From a checkpoint of a small mixture-of-experts model trained on Wikipedia: vocabulary 32000, 4227 steps.
Below are experts of layer 7 (counted from 0) of a mixture-of-experts language model. Rows are named up (a neuron's input weights, with its number), down (a neuron's output weights, with its number) and show model dimensions 0-63. Each number is 50 + 12 x the weight over its row's rms, rounded and kept within 0 to 99.
Before each expert's rows: a language model's description of what the expert responds to. This comes from a sample of Wikipedia text that the model never trained on.

# expert 16
Common head nouns right after the or a in descriptive text, such as species, city, field, driver, method, castle.
up0:43 39 43 61 71 43 36 35 77 60 56 26 45 77 44 49 42 41 27 54 29 37 44 61 58 39 46 59 56 41 65 74 50 58 55 45 47 57 37 29 57 61 58 39 56 72 74 53 47 51 54 76 48 49 48 54 63 52 54 38 60 28 38 64
down0:36 54 57 47 57 29 51 45 48 56 61 73 45 56 31 63 60 63 53 44 47 46 32 64 48 40 51 45 60 44 60 80 60 38 48 52 47 51 66 42 34 44 47 69 36 41 42 61 56 59 60 39 54 56 43 47 40 48 58 45 57 48 58 37
up1:49 45 45 48 85 55 56 33 32 23 40 81 35 62 60 54 50 67 46 55 35 54 61 55 64 53 46 41 47 46 35 65 46 52 35 52 43 58 66 39 27 43 34 57 67 40 43 34 51 46 68 52 73 41 59 46 54 70 59 32 39 31 40 62
down1:47 44 52 59 59 58 32 46 53 46 63 61 41 42 47 64 56 67 63 64 68 48 77 24 64 11 60 41 44 31 58 37 56 51 55 38 58 64 47 49 44 47 62 34 40 32 37 40 69 53 31 46 51 63 33 38 62 52 42 59 55 52 84 62
up2:49 51 47 31 42 59 50 32 55 58 62 69 33 70 65 38 44 47 42 53 72 64 28 54 57 55 37 42 29 48 55 50 58 48 38 56 34 66 36 57 73 56 27 54 60 82 80 53 50 43 43 44 64 47 54 64 55 46 57 66 48 49 56 57
down2:71 51 42 56 44 69 40 58 60 33 45 44 60 46 44 27 53 49 29 49 59 41 55 45 42 59 63 64 52 39 47 43 48 46 68 73 47 37 79 35 46 57 32 57 63 54 62 38 40 58 30 29 27 58 56 56 52 29 19 62 62 58 67 46
up3:48 47 46 57 46 51 58 46 51 51 41 72 60 67 31 46 63 31 53 40 51 47 43 56 83 61 70 44 52 58 28 56 51 51 47 55 48 41 71 52 54 73 55 52 34 38 69 53 43 38 48 57 68 60 53 41 39 51 65 54 47 51 45 57
down3:52 55 42 66 59 33 49 49 47 42 43 79 36 49 79 28 65 48 52 40 86 38 62 50 38 34 71 46 55 63 58 59 40 21 46 84 54 49 45 47 54 49 39 59 46 71 49 54 42 59 56 54 43 42 71 40 43 70 37 53 65 57 27 39
up4:49 48 53 43 40 54 64 48 62 42 40 27 37 33 52 68 75 56 49 11 53 43 52 79 39 45 57 36 53 39 31 47 48 41 59 45 53 49 65 59 53 34 61 18 26 54 57 52 50 50 53 51 75 33 57 51 43 54 48 56 55 52 71 41
down4:46 33 60 61 50 55 37 39 50 59 50 44 39 64 53 64 61 48 48 38 64 61 49 58 41 78 36 37 37 49 45 66 54 58 43 56 51 46 61 55 52 43 44 55 47 65 48 56 38 27 51 57 46 62 62 63 47 55 45 59 31 46 49 33
up5:37 51 46 52 73 41 62 62 43 50 41 60 40 55 55 43 42 55 45 46 55 60 51 39 59 45 60 77 41 63 59 41 66 42 35 52 55 39 47 43 42 59 54 40 68 61 61 49 65 40 79 47 58 65 71 40 45 58 68 54 55 26 40 46
down5:38 48 48 53 34 45 58 57 36 56 54 53 54 49 41 55 46 63 45 69 69 60 65 49 52 61 59 40 45 53 40 44 48 64 37 50 37 46 59 41 48 82 45 54 61 53 55 62 53 33 55 63 50 64 47 65 39 41 58 25 52 47 68 69
up6:46 41 53 37 62 57 31 50 49 61 54 42 43 55 56 54 34 49 58 49 14 64 51 64 57 61 58 32 32 39 45 60 40 66 42 42 67 53 46 55 44 82 37 47 37 62 50 45 66 52 38 71 65 54 67 24 40 50 52 45 52 43 30 49
down6:44 46 68 70 42 56 39 54 56 52 51 53 51 18 54 29 33 61 62 47 47 59 38 27 37 65 51 47 38 54 34 66 62 62 34 57 59 58 67 58 46 44 56 34 50 60 47 39 37 50 71 62 47 36 59 45 46 31 30 49 38 61 61 49
up7:57 51 52 50 70 62 43 60 60 69 31 40 66 63 45 44 35 45 39 61 43 63 42 47 64 64 58 45 53 58 59 47 54 62 53 36 37 42 37 44 77 62 39 40 59 47 48 59 52 25 63 53 57 51 60 26 43 39 66 43 61 56 30 50
down7:34 66 34 52 45 38 50 63 34 92 31 49 46 35 47 53 63 66 53 58 57 58 37 40 42 69 52 59 50 68 66 43 50 52 24 45 62 65 71 52 66 46 38 54 52 40 47 52 54 59 49 31 16 59 77 46 45 49 38 22 63 29 54 65

# expert 8
Particles and word pieces in French, Spanish, Italian, Portuguese or Latin names and phrases, such as de, l', dell', do, Santa.
up0:49 48 73 49 54 32 64 59 59 64 60 55 24 63 59 54 48 48 57 46 34 44 41 23 61 35 54 51 45 36 67 41 61 45 58 43 63 58 43 71 62 55 47 66 45 44 44 71 52 35 61 32 68 55 56 61 66 41 39 70 41 27 40 23
down0:47 60 29 57 48 54 42 44 51 56 40 49 55 35 47 61 50 68 44 52 50 40 37 39 46 54 47 53 45 37 61 27 54 44 31 36 61 48 58 64 57 37 42 42 39 57 46 39 58 55 29 61 61 45 44 40 45 67 59 48 65 51 75 69
up1:47 38 41 42 47 55 58 43 49 58 61 59 53 29 29 57 64 40 57 49 55 51 58 41 61 37 30 58 52 47 49 35 60 70 32 55 72 59 60 55 52 32 42 44 69 45 71 71 34 58 21 46 40 74 47 64 49 47 60 72 44 51 45 49
down1:56 55 63 74 57 41 39 46 46 41 42 51 51 44 50 67 34 55 61 45 59 56 50 50 33 63 51 34 63 31 28 69 52 39 61 60 60 68 44 21 68 42 45 33 48 58 48 35 55 42 35 45 66 58 63 56 35 51 47 68 66 62 50 54
up2:51 43 50 22 57 55 49 46 69 40 32 58 42 33 49 54 29 48 48 80 46 62 64 71 46 46 48 51 48 50 76 64 56 55 44 41 52 36 44 57 47 63 60 58 41 32 58 52 67 46 59 63 49 45 70 50 75 36 34 29 53 40 45 41
down2:59 27 47 27 46 42 59 66 53 57 54 32 56 33 42 50 46 42 63 49 52 55 49 34 46 48 32 52 37 61 70 77 39 54 46 63 41 48 42 60 41 53 47 33 43 23 69 49 56 28 58 51 64 32 46 50 39 56 59 25 39 60 75 44
up3:67 79 33 41 49 61 44 48 63 42 37 41 60 34 47 60 39 38 43 38 54 40 71 39 54 70 47 44 36 46 48 60 60 58 53 46 46 46 39 64 30 58 60 66 49 57 36 62 58 42 41 54 27 51 60 21 55 61 42 58 56 59 44 50
down3:59 51 54 65 41 44 66 55 56 70 76 50 44 20 60 42 70 45 57 52 62 71 60 43 55 59 44 37 56 29 44 46 42 46 30 50 50 40 50 44 44 59 74 47 65 40 35 27 57 40 36 28 42 61 49 23 26 47 72 59 62 42 47 31
up4:68 37 47 51 43 54 50 44 58 33 71 51 39 45 65 74 42 33 40 46 29 39 57 54 44 54 35 54 27 40 60 59 46 43 42 58 42 71 59 60 34 70 44 45 56 49 39 50 36 43 53 41 47 49 25 51 76 40 36 47 30 61 32 47
down4:29 42 45 77 71 49 37 67 10 29 44 54 23 24 45 50 78 39 58 60 54 44 46 51 41 55 53 41 37 57 68 67 42 41 59 29 42 71 46 40 53 50 53 33 37 58 66 47 75 62 51 50 49 52 51 61 51 41 56 44 46 65 38 51
up5:69 37 34 39 51 45 50 35 47 42 42 47 69 62 58 54 57 50 62 77 71 50 66 63 63 38 50 46 43 24 25 50 47 66 54 47 51 64 44 44 44 46 50 69 52 27 43 63 45 57 52 52 57 45 57 41 77 43 50 48 31 39 50 37
down5:35 48 44 57 44 48 55 40 72 57 43 64 39 42 48 59 54 53 49 21 39 38 53 70 40 61 47 45 53 47 60 49 53 63 47 28 58 49 35 48 49 55 55 52 32 45 38 47 34 57 42 56 74 46 64 37 44 48 27 60 45 56 56 60
up6:51 65 44 55 68 32 15 44 52 67 58 53 52 63 30 38 61 51 60 40 33 46 34 37 70 56 49 38 53 49 51 27 55 43 58 57 60 75 57 50 49 74 36 31 40 53 60 41 52 47 69 56 52 44 41 45 35 59 81 49 60 46 38 49
down6:57 60 67 69 47 32 54 45 50 43 50 64 45 30 16 65 56 44 48 44 55 16 45 42 57 58 27 37 45 44 47 37 62 31 57 35 51 53 31 63 67 64 56 33 45 73 62 34 42 56 53 59 51 63 74 45 55 50 59 36 36 67 54 60
up7:50 53 52 67 35 26 76 49 53 57 54 46 72 57 35 49 61 47 48 58 57 52 33 58 60 66 45 33 60 33 39 50 46 40 34 66 60 48 47 50 49 50 53 44 62 51 60 51 59 43 56 38 64 44 79 36 53 37 62 41 41 54 30 54
down7:51 58 37 66 49 66 50 52 45 48 40 67 55 49 19 55 40 50 41 44 46 50 56 54 56 28 65 41 68 32 51 33 59 45 49 39 58 33 49 53 61 31 47 62 49 50 38 65 46 42 39 52 37 45 54 53 48 43 19 54 64 66 56 49

# expert 37
Cardinal numbers and quantity words, especially in census percentages and vote counts, such as 27.0%, three, several, many, few.
up0:76 46 66 35 62 46 67 60 34 54 47 48 45 33 74 35 42 45 38 38 53 71 46 27 50 75 74 35 62 56 50 46 48 43 47 73 34 49 52 35 61 48 56 38 57 37 75 44 48 49 60 65 60 75 64 55 57 34 58 49 30 51 52 54
down0:50 55 27 54 40 32 67 38 31 60 72 54 57 35 59 32 57 77 65 35 56 28 28 25 59 32 41 59 62 43 50 55 57 53 37 53 51 45 59 52 67 60 51 79 38 38 64 40 57 51 73 40 62 51 38 50 43 54 63 42 48 46 54 59
up1:58 48 56 35 72 50 43 70 65 71 63 76 58 46 60 48 52 44 49 31 52 40 41 55 35 29 31 67 60 58 51 52 41 62 59 39 37 29 56 75 38 66 46 67 37 29 50 67 41 42 39 42 44 53 33 46 70 50 44 62 30 35 42 57
down1:56 74 47 47 64 82 44 48 58 59 55 57 45 61 57 46 63 62 64 49 51 37 54 45 42 36 59 47 52 65 55 56 57 55 48 44 50 64 38 41 43 44 38 51 29 36 46 36 35 32 27 44 51 43 59 59 49 47 35 61 62 65 45 41
up2:62 46 53 43 53 59 32 25 63 64 61 48 48 54 58 51 44 68 13 63 46 49 36 55 55 69 21 45 65 66 32 44 43 76 60 60 57 51 38 55 57 43 35 79 32 61 40 45 73 54 34 46 55 64 41 62 63 57 29 60 53 53 39 42
down2:63 70 73 72 65 55 04 40 33 32 39 53 48 59 32 64 50 81 46 44 32 46 45 42 54 45 50 42 47 32 41 57 30 50 66 60 48 47 56 49 47 45 43 47 26 49 53 49 66 40 52 44 51 49 46 51 50 49 45 43 49 58 49 34
up3:40 49 74 49 44 35 57 38 35 53 31 63 50 69 42 65 42 42 51 53 58 63 53 20 64 55 65 43 52 50 30 41 54 73 64 44 54 27 48 61 50 57 56 57 38 43 48 47 54 53 31 48 22 39 47 53 41 65 36 52 43 53 43 53
down3:45 61 63 66 71 52 29 36 27 37 33 54 43 56 38 42 50 64 30 35 55 43 38 39 56 49 42 46 47 44 48 58 28 16 65 41 67 52 58 58 44 49 62 48 55 58 57 52 54 55 27 49 12 73 62 58 48 49 63 60 65 64 38 38
up4:46 37 44 31 36 63 34 50 52 45 40 61 51 45 60 44 46 34 57 38 50 59 60 41 49 46 59 46 30 30 42 49 33 62 55 66 57 57 53 54 57 32 45 72 51 66 66 35 43 47 67 42 61 65 46 38 75 50 61 44 33 41 48 42
down4:63 51 61 52 60 46 60 48 47 58 35 60 59 57 52 70 37 59 49 46 34 65 43 56 63 57 41 39 59 40 74 40 40 37 48 50 33 68 36 61 56 56 52 58 32 52 49 46 60 27 56 49 72 62 47 68 55 51 37 51 53 54 36 42
up5:62 41 66 40 69 41 51 48 54 42 91 48 37 60 51 50 29 68 63 32 67 42 45 74 33 50 42 41 43 69 45 58 58 66 61 56 47 49 47 51 36 58 41 65 44 44 57 55 45 40 35 59 37 55 51 43 63 37 68 51 41 28 36 55
down5:32 44 50 72 54 51 44 67 37 46 49 51 33 47 43 49 57 54 43 45 45 53 54 64 61 54 53 51 55 54 71 62 13 46 60 56 69 46 30 30 39 41 40 44 34 59 44 36 55 66 72 32 41 54 42 62 28 56 43 51 47 69 45 55
up6:34 41 43 41 33 42 47 45 56 45 59 58 63 48 47 43 39 66 66 55 63 45 43 76 79 42 39 35 54 30 66 52 48 55 53 41 58 35 37 69 46 54 34 38 22 66 59 62 32 51 49 50 55 48 52 33 60 21 72 42 51 31 47 42
down6:44 35 66 77 20 62 34 46 53 47 47 46 50 64 57 44 50 59 39 40 57 53 46 61 45 41 51 40 45 53 52 57 41 59 53 36 44 44 60 57 53 76 46 61 49 39 41 54 59 42 51 45 54 56 54 56 61 68 69 54 60 44 53 49
up7:55 58 47 59 57 59 47 68 59 74 48 44 50 48 57 58 49 45 31 49 62 36 39 63 51 65 54 29 36 30 90 29 41 62 56 42 46 38 29 48 68 47 60 44 67 54 45 41 58 53 56 43 55 60 32 57 57 30 55 32 73 61 50 48
down7:70 46 39 57 66 59 41 45 33 31 52 50 41 34 50 45 44 51 61 38 49 65 32 48 52 50 46 67 58 74 66 40 51 62 57 29 46 74 51 58 57 57 65 54 56 54 47 76 57 61 46 68 35 62 23 41 55 27 53 58 49 52 46 38

# expert 4
Ordinal, time and position words after the, at or in, such as second quarter, eighth inning, at the age, last, end.
up0:61 53 54 49 23 74 59 56 36 53 62 56 40 42 64 19 52 90 53 55 31 33 53 27 68 53 32 65 46 55 57 45 47 49 44 38 48 48 74 55 80 50 50 47 53 42 62 35 32 48 47 64 58 58 50 35 33 56 51 53 41 57 56 61
down0:49 43 47 43 66 45 59 62 38 63 67 54 41 59 47 61 37 35 30 43 57 48 57 37 48 69 62 43 40 28 48 40 38 51 54 43 68 63 42 64 48 50 37 59 67 59 47 69 25 66 43 76 48 55 59 51 30 38 51 28 42 59 64 42
up1:58 74 32 52 60 36 42 55 49 35 40 42 46 53 34 38 36 66 33 60 56 47 67 50 32 35 51 48 80 36 39 21 56 52 50 47 46 36 53 76 54 34 45 56 55 56 68 58 54 61 27 43 46 35 68 29 47 31 65 59 58 50 44 47
down1:45 41 69 73 42 31 74 47 67 63 26 75 61 60 65 42 42 41 54 67 57 56 49 58 71 45 38 26 38 34 54 49 60 71 59 53 59 66 44 75 54 39 70 64 46 36 70 65 44 43 27 43 38 48 51 44 47 46 35 31 36 57 51 45
up2:59 48 43 51 51 74 53 19 49 52 44 53 25 51 46 48 44 49 45 24 38 47 46 33 50 32 46 48 51 52 40 41 26 29 68 59 47 64 65 48 55 43 65 49 62 38 46 54 48 54 50 56 47 50 51 44 51 42 58 34 44 69 25 30
down2:54 69 42 53 65 54 52 72 37 44 52 33 67 47 49 53 65 40 40 56 40 54 59 37 61 67 30 59 55 59 40 43 31 44 60 52 34 35 41 40 55 49 25 51 42 62 35 48 66 64 49 55 70 41 58 55 46 43 51 50 68 53 56 35
up3:51 45 32 58 31 59 55 56 57 45 53 46 55 62 46 54 55 50 26 53 44 72 50 34 36 38 29 46 32 69 47 64 37 38 69 41 66 45 60 77 61 62 49 40 38 49 40 74 45 55 22 41 48 50 80 39 39 37 37 50 27 70 49 42
down3:64 61 31 60 41 68 47 27 59 53 46 36 50 64 55 43 51 40 61 59 62 53 63 49 52 53 65 54 52 44 29 45 40 48 39 30 57 48 46 58 70 64 57 35 78 41 25 43 55 57 31 59 43 67 54 52 51 42 30 49 60 69 59 47
up4:43 30 47 47 08 50 59 57 61 55 41 28 61 43 49 61 47 54 64 61 51 59 51 58 81 59 41 52 56 35 58 55 52 43 26 64 35 31 57 60 46 29 59 67 40 56 60 59 43 45 59 36 50 72 36 47 39 62 47 32 38 32 53 43
down4:48 43 65 57 60 38 45 51 61 80 65 31 62 62 50 56 53 53 56 46 50 59 51 45 39 64 61 46 60 59 36 49 54 60 42 45 39 51 48 34 54 35 53 60 48 62 53 65 60 49 73 50 59 51 68 57 33 64 42 66 51 30 69 34
up5:76 31 42 34 55 74 73 50 56 57 67 33 35 74 51 26 47 63 48 59 49 42 53 27 51 71 55 49 60 57 73 39 62 38 56 58 41 39 50 34 58 52 44 63 49 64 69 58 59 27 43 48 48 61 69 34 40 30 55 44 46 50 62 35
down5:48 25 67 47 66 36 60 49 47 74 53 32 41 39 24 55 41 41 53 46 46 53 41 54 42 60 54 61 59 58 63 75 30 43 78 51 55 42 41 41 61 31 41 48 36 36 56 55 52 55 36 50 38 47 50 67 26 58 54 51 29 53 38 32
up6:50 69 46 46 63 53 60 49 42 45 50 55 42 56 31 22 54 51 31 58 51 48 39 72 65 61 34 62 54 65 41 32 44 50 31 32 54 44 47 65 55 57 52 61 47 41 49 65 39 53 45 52 52 51 68 24 43 67 76 48 62 76 42 44
down6:43 39 54 64 49 41 67 54 53 54 52 60 47 44 29 45 49 59 36 51 22 53 31 43 60 51 48 55 53 53 51 69 61 49 48 38 48 61 44 37 71 53 40 67 44 53 55 62 59 39 58 52 55 27 41 40 48 38 42 41 50 52 34 69
up7:59 68 66 64 58 52 60 54 44 50 39 77 57 55 52 65 36 17 27 10 47 48 39 59 42 49 44 49 51 90 60 49 39 61 54 23 31 50 79 38 51 52 30 41 74 52 59 45 70 62 54 70 57 55 55 40 43 67 41 53 30 31 36 52
down7:53 76 36 66 48 44 53 37 29 57 61 66 60 49 65 43 48 46 26 40 50 18 50 37 50 49 61 44 45 55 66 31 63 45 34 73 47 48 42 59 57 42 44 53 54 50 42 54 40 68 48 53 57 60 65 60 63 39 50 56 38 45 58 45

# expert 0
Nouns for periods or episodes in a person's life, often after his, her or a, such as spell, stint, apprenticeship, career.
up0:41 46 47 61 56 46 41 50 68 67 46 54 59 50 62 57 62 38 55 59 68 46 51 35 42 74 60 59 61 44 52 59 26 54 35 38 60 63 59 60 37 47 61 52 56 51 34 51 46 49 50 32 63 56 58 59 46 44 71 55 63 50 46 33
down0:56 29 20 38 68 44 48 46 43 49 35 65 47 52 39 40 71 44 57 49 60 46 52 60 49 46 36 67 55 38 37 60 15 50 59 56 54 45 32 41 53 24 70 41 63 56 41 37 55 45 45 68 57 49 64 63 55 46 49 58 64 38 41 48
up1:55 60 48 49 38 81 60 63 52 56 49 55 63 54 36 66 40 60 54 51 50 57 62 48 35 45 44 41 44 51 60 40 41 43 37 47 38 20 22 54 30 72 63 59 35 48 39 33 43 35 41 57 57 61 28 55 60 49 59 50 50 33 64 67
down1:40 53 52 45 53 53 41 45 45 54 42 40 65 55 66 53 63 47 64 52 56 77 56 23 46 40 55 33 40 53 45 31 41 35 57 43 69 43 45 59 61 66 30 49 49 66 43 69 49 48 27 41 41 55 62 67 63 72 40 46 38 33 47 56
up2:58 37 49 63 31 41 75 61 51 28 53 41 44 33 26 61 38 51 40 52 56 79 47 54 57 54 50 45 46 42 59 62 34 51 53 55 40 44 39 43 57 50 34 33 44 48 49 44 29 42 65 57 44 52 49 61 32 55 54 79 55 33 56 35
down2:31 46 31 59 17 58 49 75 57 49 49 52 58 43 71 57 59 57 46 44 59 55 40 49 44 42 63 52 57 42 39 66 62 53 37 62 35 52 58 42 30 68 55 62 70 36 42 60 43 46 53 46 56 37 73 59 46 64 25 46 41 31 73 58
up3:80 37 45 40 44 75 50 52 54 51 62 74 27 56 39 52 38 59 55 63 59 45 41 61 51 50 55 50 43 37 64 59 48 51 40 71 56 44 49 50 33 41 30 67 60 48 66 75 52 63 50 64 48 48 37 70 41 57 62 47 52 15 36 34
down3:45 60 62 70 55 50 38 65 56 39 59 44 52 44 44 78 54 59 40 51 60 44 62 44 69 41 76 46 44 46 74 25 54 44 48 47 51 62 46 53 56 43 45 50 66 56 59 35 41 65 50 60 43 49 65 61 31 38 39 53 70 46 26 43
up4:65 38 56 41 41 90 57 62 36 44 54 53 39 27 52 38 14 35 51 49 46 48 49 49 39 65 70 43 51 57 34 64 56 28 44 51 59 59 43 68 76 54 62 57 27 65 57 54 55 46 52 33 68 54 25 46 37 42 61 44 39 53 50 33
down4:44 26 56 36 58 30 57 67 57 13 60 55 58 55 58 53 67 45 40 68 55 58 59 55 53 66 59 67 61 50 35 26 74 41 51 59 52 33 47 25 62 37 47 43 60 53 53 58 43 61 46 39 53 40 72 50 62 53 50 58 49 43 73 39
up5:49 57 55 36 62 57 42 54 37 43 55 35 52 46 57 51 42 49 30 42 93 36 53 44 44 51 53 53 50 38 44 36 52 55 54 57 54 59 56 54 23 24 30 38 45 68 57 64 60 41 63 70 63 58 52 61 61 38 50 39 38 42 45 28
down5:33 76 45 75 64 47 42 52 49 62 68 72 42 55 53 64 63 37 40 33 42 44 51 69 42 57 42 49 48 49 56 21 77 53 21 43 50 50 42 37 56 36 48 63 36 55 57 44 54 48 72 65 46 65 53 53 44 64 37 30 75 39 61 48
up6:61 61 51 44 43 53 69 38 57 55 56 41 37 36 51 58 34 57 44 43 50 53 50 34 53 43 71 43 43 49 35 50 42 31 44 53 44 72 42 63 41 41 42 66 37 40 63 59 41 54 30 53 54 61 55 53 33 57 43 41 69 28 50 42
down6:51 54 56 48 38 37 67 39 73 63 58 73 60 36 45 57 66 40 53 69 47 44 50 57 65 46 62 51 48 39 49 42 69 61 62 22 65 54 68 44 45 46 44 54 56 55 51 47 62 45 39 50 52 54 28 62 46 37 55 59 46 33 56 54
up7:58 64 49 45 32 49 45 43 44 44 40 54 60 47 72 38 37 44 43 37 43 71 45 48 39 54 28 34 33 43 45 43 46 54 62 44 26 51 48 74 42 52 31 33 44 46 42 56 58 17 49 53 68 46 49 40 51 57 55 45 50 51 39 29
down7:53 39 81 63 68 28 43 33 42 64 34 53 42 27 55 34 47 55 60 47 41 21 27 63 32 57 63 59 68 29 52 70 53 60 57 49 51 32 66 33 64 35 63 45 37 32 47 30 51 44 58 55 45 56 47 60 56 67 38 57 47 40 46 47

# expert 17
Pipe and slash separators in railway-station and coordinate tables, plus nouns and word endings in credits and descriptions, such as vocals, power, located.
up0:47 48 10 54 55 77 53 66 54 52 50 33 41 47 43 43 50 52 48 36 41 70 59 62 36 29 53 43 34 40 32 42 45 58 62 49 26 27 33 49 49 50 52 41 66 57 41 53 33 37 48 65 52 56 44 52 53 75 55 42 73 45 49 49
down0:66 59 54 54 51 55 43 32 62 75 51 42 68 41 86 46 28 42 48 53 42 38 32 63 52 47 54 65 50 40 57 48 74 39 46 60 66 30 44 52 51 46 46 64 66 66 54 47 64 37 34 54 28 49 75 54 71 58 44 63 54 46 54 74
up1:64 39 46 61 60 59 56 48 58 52 40 54 36 72 40 47 36 42 49 26 54 57 45 63 68 39 51 54 27 62 50 69 66 37 78 57 34 56 58 40 50 62 46 76 42 28 59 83 35 34 63 62 41 69 54 45 59 43 48 39 36 41 49 61
down1:43 68 39 36 61 54 38 27 45 43 55 48 50 63 72 49 59 87 58 52 47 26 39 54 67 51 49 73 51 78 32 39 55 56 40 63 37 42 47 46 54 63 63 37 74 68 35 41 41 53 33 36 46 50 58 61 35 47 40 50 64 66 59 72
up2:53 66 59 42 56 45 49 38 64 62 62 49 55 77 59 42 34 31 48 52 40 63 50 27 59 62 46 44 52 58 36 52 57 43 42 46 32 53 86 59 26 44 82 64 62 34 70 49 55 48 25 53 61 40 40 65 68 40 48 39 46 52 60 51
down2:48 37 53 48 40 59 59 59 68 56 61 38 45 49 64 50 51 62 65 61 47 50 40 25 62 35 61 63 52 53 49 61 50 50 11 56 52 59 72 24 47 19 49 43 55 47 46 36 64 43 62 56 62 38 49 47 45 59 50 54 54 55 47 59
up3:68 47 47 49 54 60 36 43 50 59 69 48 32 58 75 48 39 43 36 57 33 47 46 45 49 55 73 71 26 40 44 53 47 47 45 47 40 41 50 50 56 47 46 58 56 43 68 64 39 28 44 56 68 57 57 47 42 49 57 50 61 53 29 52
down3:54 42 54 58 47 56 54 79 55 44 67 40 61 42 49 69 38 67 73 71 53 46 54 65 47 49 57 59 52 61 59 49 61 37 59 72 56 39 45 55 43 55 55 34 47 25 61 58 19 64 51 56 60 33 50 54 37 29 45 34 81 58 55 55
up4:77 47 48 61 87 43 52 68 55 53 74 40 41 58 46 50 45 41 65 43 66 63 27 24 55 49 58 38 49 45 54 41 47 59 63 61 56 49 44 36 37 54 30 72 59 52 44 72 47 39 40 59 47 40 58 59 53 57 57 55 45 57 39 60
down4:47 37 60 62 40 54 41 54 46 36 44 56 43 40 42 55 61 31 42 38 48 32 48 49 34 64 65 55 40 29 64 63 67 56 56 30 56 59 59 34 41 56 35 55 62 47 52 53 58 46 41 59 56 46 33 50 67 51 50 51 25 55 51 55
up5:57 56 46 46 41 58 38 51 42 47 64 47 39 44 54 77 55 54 47 49 42 61 68 46 40 48 36 45 58 39 43 56 34 33 43 40 62 50 45 44 47 40 57 48 46 46 40 78 62 58 69 33 53 46 58 48 64 54 68 67 29 45 48 51
down5:37 44 66 64 59 39 57 52 47 49 61 60 40 57 48 57 39 59 42 35 55 42 67 51 59 42 36 51 57 54 51 37 50 52 42 54 46 60 52 63 44 38 31 63 49 34 34 63 37 47 71 83 49 39 17 58 49 65 27 74 54 41 52 66
up6:75 63 51 31 35 55 49 27 47 63 56 42 73 55 63 53 63 39 47 33 60 59 55 30 40 59 61 57 42 60 54 52 52 34 69 64 45 36 59 56 66 81 53 56 66 53 50 50 47 49 50 32 69 31 45 49 57 64 54 48 55 40 50 58
down6:67 37 25 64 49 56 27 29 42 18 50 62 49 35 44 56 63 48 44 58 45 24 45 49 10 57 67 45 40 56 35 51 66 33 40 54 58 22 59 51 58 54 44 60 54 50 45 58 58 64 44 52 50 47 60 44 46 53 40 48 62 68 56 48
up7:69 38 56 58 45 51 50 27 71 48 39 61 57 61 48 57 44 52 63 71 55 57 47 57 63 39 61 55 31 48 46 41 47 48 62 73 47 46 49 57 43 28 48 57 39 25 51 70 51 69 56 59 47 54 50 44 35 44 63 51 49 54 54 44
down7:39 46 65 49 61 54 26 44 49 62 17 47 46 35 39 47 38 66 33 46 55 48 34 54 54 53 55 53 41 52 78 40 43 32 57 48 68 58 59 32 63 25 47 54 39 55 33 32 62 74 43 64 50 58 71 33 51 58 44 55 59 66 67 59